Weights of a small mixture-of-experts language model, trained from scratch on English Wikipedia.
Size: 13 layers, vocabulary 16384, 11.1M parameters.
Experts: 80 experts in each of 12 layers, 4 picks a token, a softmax router.
Training: a variant of SOAP for the experts, 7378 steps.
Below are experts of layer 5 (counted from 0) of a mixture-of-experts language model. Rows are named router (the router's row for the expert), down (a neuron's output weights, with its number) and show model dimensions 0-95. Each number is 500 + 25 x the weight over its row's rms, rounded and kept within 0 to 999. Numbers have three digits each.
After each expert's rows: "raises" lists some tokens whose logits its average output raises strongly, later layers aside. This comes from a sample of Wikipedia text that the model never trained on.

# expert 36
router:472466484506490527525515520503542531498543486457513472491514519497441531496536465529509500490469539502472496461514493513509516506518534552463465527487527514414518498495503488479449509523507475515470489530477504513504510462531497522491475508483507459527496493527476485493535485498517486514
down0:508486493507536499479515520477460501504519543502500537509487488509521476500521489468502534519480509494491536482549501508496523515497532481519445494518441492532480513448516447471536512547501485484499504494481547511506547512442459504498496514522468519501452516520538479478472489525470500485
down1:509521460490524510516554518527517466471529481493502503497519526491500541497512472468488539491495567513492491519502506576533477530524558491490457541532486478495526484489498534545478481488501507489529470515495507546501485473518499476478511507498482475465466490501489535521467500500527515489
down2:497455525493463530488547463493531495495498501549476540513536553508514529459494495477514515497493522470488525457482495484479497461514466522496465519506476467532542479508473524503510502480522492522473454505533496473517483528472510515508484510481436493486536477506504482506516541507469454501
down3:497453503452520506490475475528484456472471499511526552499492489506513510516502501477529516500511481525528485520506526511529524517434479515493489521501511490442487486504508523487474513513468494498558536490436493522459509430514491504493487496521508455491508538502451517521504522497476476508
down4:489559484488494424516525469517510501489490502507515532467491466521492526495523495446485470469511490512520516503462483505455482486512567527491521536478466504474517479466549488518532495522499537513523500521488544514508502514514534494496537493535487479490510468544501492500514494513455516476
down5:550545513492495472478506521526480523527450513468523500496478495502508494478528519579483497526497465486500498485505504497449482498501480542567517482500505461447499526485525469498479455496465496461508492528487486493514510534515515502526513478518465472506503525502520513539471520486542479510
down6:504486514491485511546518529524480507475521521462487516548475477461495479436512475510525508505473531519480467530495499470559451461493465518500519483503458500478488472499440529522533522481457518483510492480543498520487544490495526482493502484516495486445495510492493487535504493489496519473
down7:470454477478471489486470488503489509505511484498535512514461494503498487506526506495528526540487476519485477531527487489494563567503567492496480521435483537493505504454533495523505470509513496500507537525496528558484495525523471526501497490504490499535518488534495462524502449496504519502
down8:509507521516512497518509484505475480481498492489510453489462493480472488465507518508501513454566520525488512476526513471525453494508502483511515488464440518488504524532484559518493508529489530456503521469537473522542549491504477515491525451451536489495512481488494501466503494463482530525
down9:459504459560509511494551495494507450510484509467513474489490449460498525504494487461490497521517507501505467467495493513453538493484455498490516511508517505509472495479503548482492503478500481490488504538521505449517509565522540509533510551485503460515508468478547503487497522480492466490
raises: "town", "bar", "urd", "en", "hor", "rad"

# expert 8
router:508516522526461492474488493548514525510467502483470504477502518483475465462456466563484515493496501485435514484467495513520507494484468509541502487472532460512491510469474507498535503521494472517493497472488462494509467497493490485447459513527482489532499551498512506459538477525506542470
down0:488491482492534490507533494542519509470470484558527485508508536474487526520504469493515538493527521502524489511517484507484513474469503480519515485515506508455511491485502473524486561493439496517464485525477518518510460510475516515491526505465467468491477481574523494546511481500547492458
down1:473485526498519504504537510508489468494517516507539489475479503540480522512484504514483482501497539561507486477426478484513505499524508530497499503506474508519506496491536519521475466534515455476524514518524460486546495441497516550484519462507445518509476503462459539514477487501495535479
down2:445481489474517478491540480453472501553503484514484511498490515514476538503503486490518457475505533578519440507510462537484507502471510492494468468483491485496536489524484489479469527455525526502493519471512517461499504513518519507539477487513524496514507481459544490499498464487503479463
down3:525512487537513471509475486493510529513507546510527532531491528485493511477476497464533501528512490478488500475533535470491501469542478467505515488522484486469505510507526478455515465546500539586521486539483514494486509516468484476504501516474525510497516494521488534539548491537537468519
down4:539501528531478493536501483484497510548505508460544535512488467481482514509526494531486541514453477514512482528504482488478511530473527560479489483504514474495486499489516463563497509494524519493529509525493496480534487520522455474558459496517503473534468501455474512519501484499535487533
down5:510548502423513502535526512499508512491514505512523497463483491527532519493504489505477421524486537503517531480481471492496499511488514472488502494509518572523459456483516510511465497505547511540500528509523495551501494466518496502502512494504482500519518545511446513510512508526527468522
down6:524483519540484452510546524517486530531515529484496521538517450481469518490482493452513494481508507528422487502521502485511519456515488502476513534460525523487484472503493486449528511485490550482503475496507479467499485485498503416530496512501510492482495485493536517486540489485501500493
down7:455541453498514491510494502506525499481520520512496463471501473550499556474538498504491514500519497537501462492514495509498511476500517520479518450493465472501451500490520497510470510532466517494469549482465483493462543535484531520519477527497545528563502470503492495542479502486495476509
down8:531505448511477500518516505483468514483493525455456478492479517498492463467498526521529510525528510495494520498474546521489496488478492533487493516489515533527483564519491521487536524494479474483476490464554476508480519514524485519509489480506526504474540458456501453453531491521472522546
down9:489491520504517531495504467508478459532505520510474531538477498468514538511501506479483531498486519452521463515530461483509516436507489483486504502520493499509477490506477521460500496459554486545531496502472551502460515511497508514468502477477525470540486537492498533506493501519514507418
raises: "un", "ur", "ug", "ag", "aul", "es"

# expert 60
router:525521507514466467520516519562517505500461487551465528467499527497461443512477513519485506479501515467464503481456499498539540477500468480524494504496497472477489497511486490478521495534456493509445481459519487526502497452486477464487502544483485472505498493460508522512529538513474483503
down0:533494474533437515500491530530528536502517507476485516501511487510518460507458478507502508506476504510509498507480515504470513499484455490450451497457481479499486553475524503505550521495504461517468497522505501533533452446511475509525454492467535504483498477483520497441512508514492482530
down1:489546528476475528475482470482484520535524485506479533480502475496546523526501542465526453501482538471500498494553516508463483504509523490496512479503498537567474514507509516486521510497521526506509525469510543495557489515522503485524490490480514487454498538518518514477486481518469438486
down2:460519487545432482515472500473522519504526477566489502495455440478516516498497520528491480487498488488508509556529481525516495497524496485481484516466536458499462522517507478496503513484486467486479494460502461486491531503518504476548462498503543469547525502505520486512482510472519512512
down3:512510511486487502501483492466462476559466550499479488497474544517490484483474559512518503472474452495498516508500473448511485487466504549507505476530502489515500523529514518499496495477524490499488453538455527490525476521489498543485537483519479449502504498509452500477458537493513503538
down4:533473464535550520532502485493503496498462492515523513502459467473469522422470481520462544524502494531448505517487466510518509511475519511497468515475506502478496474512450517514485503532461484475476520495520497545507519458526504512547478514523479513511525469531503518481537498487491517499
down5:488470507526491505468538530503533535493514523472472439502519523513476469502452511453443484498529523532544544513493517511499478489492466488514528505520452526529535487487486505489524538507545513497488509518505511494485508486468526495541490514476496489491456472492535465503482533512504554493
down6:492536523476475505552488505541468487469559544480530525528494459501524473453524469542502449508492499511481520494488516501525464534542507461509496512513488520468502511520471511507531488478488474505484481495505444510505481497511499521518514523561486507490502512495546485449488491521528508478
down7:524524468493464481528510517514475542480512502447497550506486525460479495473502476530470471490497512461514523532485539544516519503493510471475486517490525470512496508535441486523520496522531467491480547465517493493515519458505539476492527503515494507516501485453481458471485494522499456466
down8:505516507516527504467508490528504460512504515526502511472540515502478499537500481469521519494574507496479494480495510481564501486482488492486527462523477523486470484511464535475427495538526497503449501516540486541512524483514466530479540501456495492524516518485504488462548493507501512488
down9:508526546480515541524526525461474472519485497510514526490482465487481536502471506530517446492507533495526508476520494496483534519522494478512500524453555522493506494537476454513472480495534467483511525522509514445506522507506524509477505491496481516433513495478566489459507490516527499480
raises: "und", "ip", "ir", "aul", "ag", "es"

# expert 2
router:477476491516528485514464516522480553475530486521493503477515475484474535466517510491461525480508482500507462516524482531490492549507510555549526528491498503488501467485512463512530504503531506467492537443501531471492543529514542468523540489477509478499506546524531492470536503471499503496
down0:508523517470518529496550496482476470483483495478505494502539559528502482498490512481531501489524509496475507512462522433542522460471441484471497491547523511551517512533477494492501448492472516514486485488494499525519519531485524526471498509502523524483519478511503510495498558521461457501
down1:534494466508507487465471489521519543515492469526501508491503492516500491496518552492535486517495531495501460504507505524501517480507452523524467485458511471516566517497462526484541520498511471514520499492584503499452500466503513498497505498469484476484513500467495458531534492476544528463
down2:475498525485508528505535519495464484519511473486508495526530555501497518499484464521516466511528523465480501489512532489522556494543516476497535462525489510523459483482481517519470528500554503490469488503503453508521481470505476487491470485445478528478550480479514513525490513558478480534
down3:520486482480517500526478496478502531505487519486524535470467525500479519482475520530527493499464468493481484539494566496507499547489462512489486445498519501470470516496486446541511476511506516523505533505474493508531492448529482537548511503475533492506459524503561481506520531470526508504
down4:509527520517467524553517472481497490509530511490495472491513487472487498466435496485524470444497507494510522562475511546526528510469485452483514525483497519520504524466491478514468521519505493504508502525485479502551529537486473505499556507511518501565476514508536483485510506501493480463
down5:507541532519490490484519481532477492503461554494508492499467485503529491511530517504451527487471511547442484490455492502448493519475512511499463475495504506487481533500567472528545463521498524488534489522499511501510500496515499500464500517532526478535483475463486483474462503474467513534
down6:492477465530496510541452489507456472495450499506478500470444458482462496496531494530480517525501502486505505494484491516493482480494498445504421537502493488480485511466533505507560453515491482465505495499498497484505465455515471489499514521496514514522491524511498459460535483489516525518
down7:488538504548471537496472507568499490462478479539480522467453455513542511494477498480510522506491507503484500486505522486478505472526518499500512491492471515416470480526484440476506499474493503480538503486489490485484532498511480551536522517507510489442499485488504510502467493476516515510
down8:505518507507502522509470474525469505508537501537487527475472490528503456518496522553536526503466508521457483500517477532525512526476494468486497493458481491495494463453536460482477508505477510519519492518474505523487524531447499526528453511509518467533532547481515467477467486459518483526
down9:477473500467499472472530531457499518502521545501514507481506520506494518475502503496467520502511497529499476470504510534484553508515479440508502499510491536471549560525488525459466531468489468502507490501530460540488497546477502504489514508532474545478531509499543507486458534515490467514
raises: "ish", "es", "e", "iki"

# expert 57
router:521519500502472557502473526554500525492492500491551507489491519491499498480523507506514504504470535529479478500523471529486475544504540515482479485475506480455512507435480490502459524490475472526470499440453510497516490486532517520494511477530533536454484462507502498532463473487531504492
down0:515492513487467542521494473487569489549532502540497516514489487525517470485485477515490471480468524444503463438543490494494489465550458494508510500484510521528503489474492449512495488478499506486481491531514504516484474483486498470464508473483433479528493495484513526518511488495501468533
down1:503499542453526503493493459432510527475575496505490485500530490525509472531515518530518526449497496478503495482504500505480531504509496516504507516533495529520516507501528496477476470475511549506469492490484494518523506458467502523521518521487517473530555527520561463479482474513486466509
down2:515508527490495555498518451491475511471464470526444516506499517479498502473509538482513489484496519512519463507503484528519491495514452537479479471547487501512488529489472508476487480471482529511463462471491534448517455504505498436502523518449537502516516527503510501525503484481530505457
down3:508509487493529523473517481489505462537479457483480519504504471519481513540479555523490511513492457522520470528483487517467515459511519483480484463533476493507513550509507479521487493512514523500510491561497484480503475524562489489481508550494435477526551472498525529526484509481505528495
down4:506504527505489509448559504494505520520484503502491519502545506543559502509463565472492513493466538504476506508479487505524542476514502500497552457512549520529483484495504473514523507483475510475465488542501501517487536558507496512480517495488499519516483480429467495498483502500498517474
down5:497453521516518512506487483488505471481466499522452535506505461515508480499498478508549505475514483522520480497493474520470508518497468492548484538485429464517512498498509508508528488502484521508457516516516474478487496512463464496574518505513519480520471510537500497494573495514495554527
down6:478500523550495583541533513522481513468464484504527494473497508511493502506527504486484454486525471497525494459535472478533506498473512476480520510527482515477508499514513524516464506551526520451491444526481515473483463485502561510510456508499507508504524549495494510508486500499511474510
down7:519493459492532483512541504475502485475543508487473483460514514485495522523501491511462497479487492526480517492458482464486534502570477536507512522498526547548507499527484574505493478500499549511503476504459508450512496541500512501491485521511502526507539548549522500508503505512491477488
down8:515508469510452518464519502575476513503475542507524489491470541481513490494504521508495524530497486504464478518474506507526525521468511472531539514473494501494513484480490518496488482468445470535471543563450498481512506519514494508483467523491528486461480478482515535525459491507525480476
down9:494495475471461488501545517487488493489525536485532478475479533512515515475485479500519483526510507542510506500534467496491493486489491521466526533491509505492480495531486532487552473510514531508516488494506464462521497540592528541463505436508561485501506494537496495513479507515495468512
raises: " Pld", "==", "Awards", "Species"

# expert 13
router:466548522501471486516539517529519468536492510520521524487450483517545482479501540517556485497454500462471464513496533489485512510506482501478515485484469483496539514486538463520524524538506502477502476525544492508456472503497479499491471474497502479488544519478489547516486511520530456521
down0:472460526450501518491483471450532528500543484512503484470502487503508490505492535511516504454485522490475529460505502521481516480504507507480498521470501493491516474464506501491473553455536522521528514495515524550476482446477455484524471487478474504487547452524540511497498501487521505547
down1:507485487518543508495499501471533480512553516473537535508511518508507501462480536494505485504464480499495541483462496464537481495491509496455506487500483460507485502481470458593491515545494508497526527466481520481475525513483504517508481473524501521487494502486470512549556493537527518514
down2:534498502488491491481479515484505498497492527508434535538493494445520506509501498515512483489473517527526518491463539506466528482464501512512549495542484488469504539507497519492508552458475497510507518447495519533461512505487473521529433514466523524524507511522487535529485533524494467524
down3:471472463544497544493489469520482520520500506497522477507458500481502553513516516477499513526432486483506484510508540460513482500466496489526521531486480507492537490530495496501548501449501532499499511500525451463499487475542504516509500466523516501510518524478522469553496439474480514476
down4:523492485519513514487501489491481492489471444452477490496535537517515510519491512461481517534525513518513488481559467502485518517507494536545477471519535512497498528555537543447445529531476505517482490493486483500471497523498540455493532501502481540486503481516532465525512484508486483474
down5:495526486490519495491540494531493475522468499499524515558558536505502532484510529503517498451507497514491516515519505512522509462517526540448461496477493473520485495460534518520514466524512515482535444470520499484531504511539484512484544511483490527488498490507483524483473520551456466467
down6:445504476461533549507518499470498503511481509533482494476484484540504486432469495481441469515539490525511493522481508504513457482473513493494496491497523517552470497540499497478525486494557471518525530454459486467500544515476540515485500517467504498497496490501522510530480518507481491487
down7:493527471532510509445486482525465518508482488521517499490488528516487496483499502495502515467513475472514550496528492536531535492459476481483491540495507500564532513516510542472486519530532461494455484498469475501467484479482545518541539540508472544495514452510479530504529499490514494517
down8:483511521492519472485496495472472517496509483469478523504500456508543516490516451474505497527558479485528506467517509513485483486494515503504499512545507480522446517540504483470470501500568499512512567528487516516517458516507482500499510475486487475464528470492574498498496459523479468507
down9:527481555533510488509518462514550473484494459487498518487536516452499537505526486458494474514509480561543501517510518508513473492526488456515498457527501487446513517487483507513490508460497464548527456482530526491520518515513528544484503517489477524521486512497475509516491488469461491498
raises: " ====\n\n", "====\n", " ====\n", " below"

# expert 5
router:498456465476509538522488530487515504470526481480502483523528545495441484528520496534504505510522501522504521462486500492519477511490518506514500519465542525489510489489493508515514473534493525497474511510493468526470467538543530514477484542466493459515476469516493482457530447507436527531
down0:496458459503493542525492512490531503450502459510541529522524498492465527523504513521518481509501541494493523491502503502485499551482497511523501515501519467530477492520469482479498471510457498527481491512484440490504514445491503492566485458475539443523483474489504449544493500496487507505
down1:488466509429441505491488512550498503462517546525477484494511534519509495484496493484495492512474453511515494487445529497478484494445519509473515493456522465474451490502477480522480500524510544514525503521526464509490474497469522499492542470522476517504519504481468525524452480516489492499
down2:532480457520516538502487497466508465511482495507480451498454501492510504515497530479490505509509490455499489473480535498544506476475486495477474532494473503527502526499539479467483493504511539562454514489464533498543515518466505510478469521441464497461461450502494497531511495518495487477
down3:538476524519464527570488506503505466506553487509493463482552495531482484500531465478530474480541484474513519498479508503491492483482490503464467536482482516522489495515503488508463505460513465473458478512522483531529523449507461505473519502466473536507514498546496515470544502494496482496
down4:511477538529513535490489495512501460533467556404528512504472489506534510448499505490496490481514527523520507487515538466499477461456492479503517502538506497478502532489500515527457507482512527480495523493454483486524507486507540487528532488530529494528478499471484503513488510499473506548
down5:512511581503483484500507494472478496494531518503495502536537479487523566513510468478535511455492475471519492503484444486527484485443485537512526492502481561486545489520465477511473499503481472474486483494525491489497480501556486533506489472486538480511523514503479491502482504503527513466
down6:519479510492502465511493489502467521487538489536504506493566482526530512564517493453503510494501517475536486508527490527495491487514500487468533537512497498497446466500492537529543488494511487544523544515458448518535518510506545490523455497484470507484507504525516484492454484510541503500
down7:529564483501480483528503448495483517520529514497505544520486454511495499520493503491527483501533520494513511490447499498485468463496483531513478455536498545531481517484502486492455543473524484497513503518466542496563485554502505528519526514498486506522472538471491501490501506512467512543
down8:459516504575481502491507489504477530543457455514470537500492520482471535515509521496496499473515478440500517494513468533507467473493482458488471470497534481495479527478484500456522526506489469512469531554490524493512484501512502515531472474462523531489520491499486494538484484507493496449
down9:489468482522468558474480513506498456475505506494504502507527505519501497494512498471511516502529536491486495461531505516556515540474532477499509490481487508524549504506512538496499490496435507458493536514481492525470518499458505489464503515505464534428487472511465502495539552534500499482
raises: "es", "urs", "ry", "ish", "ess", "iet"

# expert 35
router:463513487478485533492476524498523499517518475515490524523509459501528471506504503534489514499465483451472470502528496464473483513540533461464481546476506514529496533499500516472497544460494527546541503514488540514517525457430518502469490512499490497498486528472490475493498481549527525520
down0:519534517473458492495472495482479478505542524474561512519467493477490543505498527517490487496507495528504511516537491548517536516514493520516534493493495448455461486502490534482488470493464485446515500535453517527520549495502491458498473480489512452505535529511500477491525493457481508503
down1:508497482514495527459525484469477495536480478549512485510475496493475482493513560505528489526505472521499520454526467466482533487492506511450489494527546509500509508471551510532477502501526542488513460481466528440465473499464480518509486480497542477465497494510502495542519499507479475536
down2:505479505526491457477495485474495521477491486527537531527508499511484516509551494534529448510466491513503522533513455481503556509469469460542492499482525526530538535482523477491484468506533532535541483503491507554509527438475517484480485470485506500493467509494508489499495481477532518491
down3:481514506502494555513492489495455533467525494476489514479543518502489515491479524517534464510467494471528483503500511526507525512515469489523477472505478513504520518507472453449506502523522497519513475504461523525498536438495462486510477471468468535498540552480466476500539481499543535480
down4:513524458526501465472539510497485509575454510508470508510534497498502514484492493533484530508519498502458523487488488486562513509503515489519532471488488530527500523490462457518545491513515528504456480478494503440511502546475504466477482487537485507510507513495519472501536481491441523490
down5:473498523511475457510461505538501518521555508471459524479509504500503474469468512515531500508480490502483498452509533514537516507471457494485475488469497512542514504522494482510482459519573518506500517467485444497497529521486492477495499503499523506499559456468501473453536504503499520531
down6:502482549489512556493455487501494508463494518494505497485482502485521514526525503510499464464432517484501458524508500501500484520527477492513485487505501520498503491490513494474476517462466521494542461457534532552499503513526511488479483448484477544515523481497510502498467525432547463485
down7:448523490484522480502475487470460453489513508516503536527508468513465479504520488516486512513512479548466473471461511451476504497482483490535511505499494452503490518460491470519511521470486531497483542487494441472484459538503483564517506454517464473486498495491507510505479534478520500505
down8:500501501489430488474490540429442515480517461533505507526541479480495515508513477478515479476477489484481477470473506481501506553552529520500503515484513461532533475536508507491530482500498489508522503512495545492525506468493536497512482490487529507536487480480464480506508480546483523463
down9:525489455513509433518539502490507525514495488467474485505506486508497538471480478503518514474494508489460487495497487506546484483438467521549501521515485502495442458492478480476538448500470463480556521473476515529528485471558506465491507497478506476513509510519512496502505509511486496474
raises: " was", " has", " is", " began", " left"

# expert 50
router:489490514503464458514537441528519499484480530474538495516485530490475504510457512500488539494514535498462478473499525521546498500530471503491502507544515506498516531529472484491449505498496464564512522495467498499482515529459525504515540501471524517467500522490474493511484558510555506495
down0:544487493488509517476477520496469479534500501497490537506496478508508448455484476506540496489523497478504517503507500525510459498533498519519517462523510521494512473446478464503428504568551543480560494446495541499469498516491501478468505489502502511521517515501486492504515471503489506534
down1:516510497507505500490516500503460539517543526473459497541564498498464514474475488509551484532532481486506507491493535550506503499492456481512491551474504474488482477477479497553511534521518482468485515477478547493471499521538542492511462511516470478508489466538509493505529542498488478510
down2:539487514495489500471483506471424492482468508516502496514505554508521498508482517516483538524486449493525485514501518493506517496480492479530518498498474528520565526493544545518495491492503515495500535486484488491481532519524492483512490482528435514474527482508474468484441495487443454490
down3:485526505460526534499478548493505480524517540491482540487489485511544480517500481519505482469477476453502518524445509503478477487459510499498519460518476488529467450472507576487504489514466513503489489465507461502516509497525464482493488477509495489448536503471469489504489525443499497504
down4:460521515466512541491461503511489485479508481532484584502465515531505518491515499521511493487473475513555467524465523503457493502493506525499515526447467491516485484508537481501491527466523499564520510503494533497501521489510473505469464500484483536499503487485534480490444501473477472474
down5:493528479495475499512499474497504501481520490492472462499490432540503518496513550493468519514503518537506523511526554532476489494469503513520490492522509529500504521506452493516490538458464533455503459519537503494515446454481524512501486484518492486491482476493499465497527476433467495463
down6:478505480512497471489466518490523511516485513516547560465483520524509502480515505560504560479454504520495500502464493497450512521517532516456494480459498506504507459498522484538495515532509494511494500523461485483569491483512466518501472529500503455504456530487509509538510524488525515528
down7:482535499441551474461496515536523494463540524505496492486525489527523555475494480496502524462521511538555520523533483476460489507488498489482497516498477492530495551510490508497483480476472478461498513505532483548490492528517509487509473493459517503493539485513485446496461532512520514481
down8:458501488521470534498513482527462498483512489497516528475495521529499510518515506517478490495513476547459508491478444449484514531453504487496516479463486517481494490464486505532488459456478492507479462517476526455465517475514546483523502521520534499524491529508543453512465478490487544476
down9:496539530471532524512493525492478502462500496528462470451529484478555500490488515500505503476505496544509528480507487527487513523517494457518470520546462534499512486480492527502532486471507474523529464443528491540483497506514486464483499461490495479430507540491506503479494482466515485532
raises: "ing", " with", "am", "ed", "up"

# expert 0
router:524515505498469519458485527508533504473495537512542498539451514485492540551541486502545482516479478538487483504493556535482506513479453481505514496466516502494539517500484504515524532477504531483543503491469530543496444486512462528498516492515485533470499483496498483469475514491527527477
down0:491514486433477512481512538520538526505554507531507439484495495503480491460498508507522513523489509517485492499494493505490424488528513509465514509530520480517464520519495463479500504519479461516475559490509529469532529483503538434517499497488509478522528492466528502530492499512532494515
down1:498514470458430473513448512509535510498470498490507493473478474488491466512527464534501499497459495505488477501546492539468504515486555490518473494453500519490454476456485494526480521497454465515510500467502547493525483485510484468483497474492547494500493519495492495509488489462538456497
down2:510534522516504482533507509522479511496501484504479515529501516440503465479460472542485513467527469528552488534532483520529474514497484538465488526455474505537471477511475520530514488515482486537521486478543477529515515484476470490538493507470501451492485523509557507520540480470510500507
down3:509535526504456506541509542480521457454518550484507501499473531514538498517501476554488473481488475504498493536479516512478475498497497473495497465476490481519475480500495523503518533528465498491470450497459479507450514492512502499503509510465490488513481519466501494454445503426480487486
down4:448520471494486493526491463483520491496538512504473472566502510511539479465506505526506537505478556488476474478493472487489502462497509516484515483466486521484441486539486497542541529547533452486477532522498473487489528472453510488506496488517490501489482468485500461507531531511501493501
down5:527474505494490518496466507490498528494525490489455475516521504519462544545521462512503493533541493520487566475519470529523482512488499489475507485492500514517479434531517498509534487508458513535502450502491475516535500517533508496496520481444496494484513465510495540455525502513537491547
down6:479529488529497480495494505493473499488506513519529517491490501483495505514530487515484533493509499547494512509490532488471525536489473477525491472486485522481485441536494482534499471522477493495508508523582508470445493491520508497504483486507564508549450520446530466449498520486490510461
down7:499518483489541487444497505515447472489529498468489517500513477506552465447551513497501483488468510432479507479517495515476462465515491468452482512538486535501500524453487527485493520483507526548488481496495516512551494494530538509492520526491498502477494496502474516505474523469528485484
down8:484523477517496463531503536462545516492506524483479451470509469543498509497547522475495559495460523477459534490491532516499525481459494520486472501496495526515530503512455481440543498475493524519499478533524470509499491507525489487517454520489477480506473482510501485440504489472495503487
down9:491492550478534479455504532522524491484498510511492525484451514497468480463497550484513527498508517448511458464519516484494506497511500520488532474542537465485529525505480489514496498518484487453479522481493520496464524497519499491478526530509504509524470536521520476436512501430490532477
raises: "'", "es", "ering", "eing", "ons", "erb"

# expert 41
router:503472464512545496511451521506526548484518530551489475462512473483489548452499474475494511462494475537539528504514500516497471508547499500501493524513520533456448522500483528524519460489514507489474525468520533500498492483510504465488514486462506463494527533548503519502521481522510508517
down0:503524481504490551530517521534457432512538493492489478542503486475492491518475521451496508493502474465512526490502487505537496495496513533461523476516505511517534490509525504475444537496477497477501479529458492523465515543508518561517530517472511473488492503514512478438487462498491508513
down1:496469462516488551501480486494519481478478479490486475494504497508470491496529486567479482501512467485508483506499508493512556519570524531501515515526530510484604508549484518516486516513493493500504521523490478511491519502533505529477485493491485477465540531515496483451471512511475492504
down2:464518514500509509475521551452478458516504478491495537515507497541530487518513493501485479472503487489446477467486464547530485482480524511509521471444513502517514522505488497493464478512465529462453484524447480528500491521475508515473518521494515497493479487542480513469487528529527445482
down3:473475508502512437488540518493435496462452501534461506496513512491494491508518520507484514485548488492479481531506489475517567471495511524466475540469478532529469517540512504516484548528493501499485483492462464497507500529474509486487517515493496519512551497532460520501518545501518497515
down4:519464510499530502498462508484468532507517443507484563488533486508496517509457491493473510533517508526497500512520538484501479529473508520506492544516530460542497555531532443483487489532483513487534451487506568503527525507503473500508498472505521497494537512510469498484518471522495481483
down5:510451527503539535498480467478545500513570511495521498500520534474503466510519491490494483502471482528525493505448489495468463543520496547493548519516489510532478480472514497456511510471511515486478483517480507501468477537542491548523504488509467455493489499479513484490516475503556483507
down6:523513494490486502525479525479506482482540501513491529473506460464473462472526471479497477496497476519469515531496503541504507567468494487490482514469508463453509497464446533496527536487489521520511533509539498494467510514511484512532546500565492451504492486501518485513546491489528533493
down7:473484513478462516498496468512519505484507477493476467528474480503530477524506483533484490516442510474485506526519469510480465521487548463491519508431521507461477473453468460492473494434468478502505487505515484497540494506501477531501474500533537453473495466479491504507480482512524467490
down8:507526497498523528509467503485497495470467550518491550458502484525492517456524512483548565462473482494499529518520519547461472557501468538487492504507496480467473512519558516512516504506523528445514480504509529502529524527476527499503488508478517468494484504515530489483521499473486498484
down9:508511520518502533486552460513483456533491480500486484536533543484482497521509514523509515497470510483562507496489468502569511467493507501486485491523498517565482521517486501458510464494515482512497511502496482497512518489492443466464503504492540493473547487476484506502494505551464444499
raises: "es", "ry", "it", "ome", "al", "el"

# expert 58
router:506477483507475505505477497502450482511493483502471512516484512521556549517476478463487439494499459494521508528475553501498496487513498480473504459474517448458572455509546498465512518515479509468520486501529511458473508538522502525505493524499513479487490478462517485491478514514513516478
down0:503498523509550506554464523475533482473537463508484519476513493500557523516499464465512515524529512495496505485506525494505458499473505512505533500490472506473500512522523523474495485461527516448507486483536497490531478456494519453494459528468530461531491457500476475509512446469485515495
down1:487510517501523533554514514487523502503486530445505531550479530526478486444462529518522514490487530519506503486525495535512503510542516509515508479481535565492501479503467450500452497499534522508519490507510477440463491488490510457483527485519530515527511499495496526461493504521500539494
down2:533440518500498519523516505484466500509506484517500525504538519517492494466467538497504519542494513468503560473510482501499468442504506486464473502545505530502497544535510492447476528497506458481452493530501528467502478489481460525510490498547491493474555520479481516512511493465502490501
down3:510482522473510530511504505468506461533502523514533549495474519540541526443523499507492510467516535523511516498476479499514482498532491513462439458498470518463504491471485492471483539521494484524472520529542538474520512517481482521503488498501494561518482547538521495484473477506488528516
down4:465470515476477470501526498507475505504526515452484528513525508512499478568511492507529524518521512476535519500491475513446516501493491500511541546480486516512533556483506523487484525466497510514513453533469528479485481531470524451458505484475487502483515441521489504510494516558513487516
down5:502463478460529488483434475507457521501521507528485499498476537510531479495515509506485486475532503505524503534483504492534504524520546475518489486519489497521506478471473514519552516472511489477584463477480532461519527460523509519485473492514492535482538515493501467488537501533521514481
down6:518517493531477545448483524480472497494492546510515502536470499509507465499487475515498547527490512478472512517475499495517483494522454510576519450561544495489465506478515524537506527506501513500533482450526476484479506521487535517504500464542511496519503493504500517547475469490494514504
down7:489485502494487493488504575540505490504490528491485499491491524476492497508493549523551473477488490495571496518502490529477534480480488479505479479526482483532485497509482529485538507548531539530477478482473488502487469487535522529520552482493489536493506521530475491487511496577474492474
down8:509489486467538512493490517492522474526506522506512508475527523511519447526516510485490539462503527450523479531472462508506496472517544476493500475495519500491521476503495480485507517495489497533467500461472484516547493506595521498543484506531529511508543478533496528471464517514508494457
down9:491499495487447486500473502550488503493517445498500529489507518499533511510523495482489447518497479540508525509475464513434502528480470404502504483495508458487452468477471524499510504538475494503501496511519552517554486493521491502484498481511512483506504483502475516481486537494534488488
raises: ".", "'s", ",", ";", "hip", "'"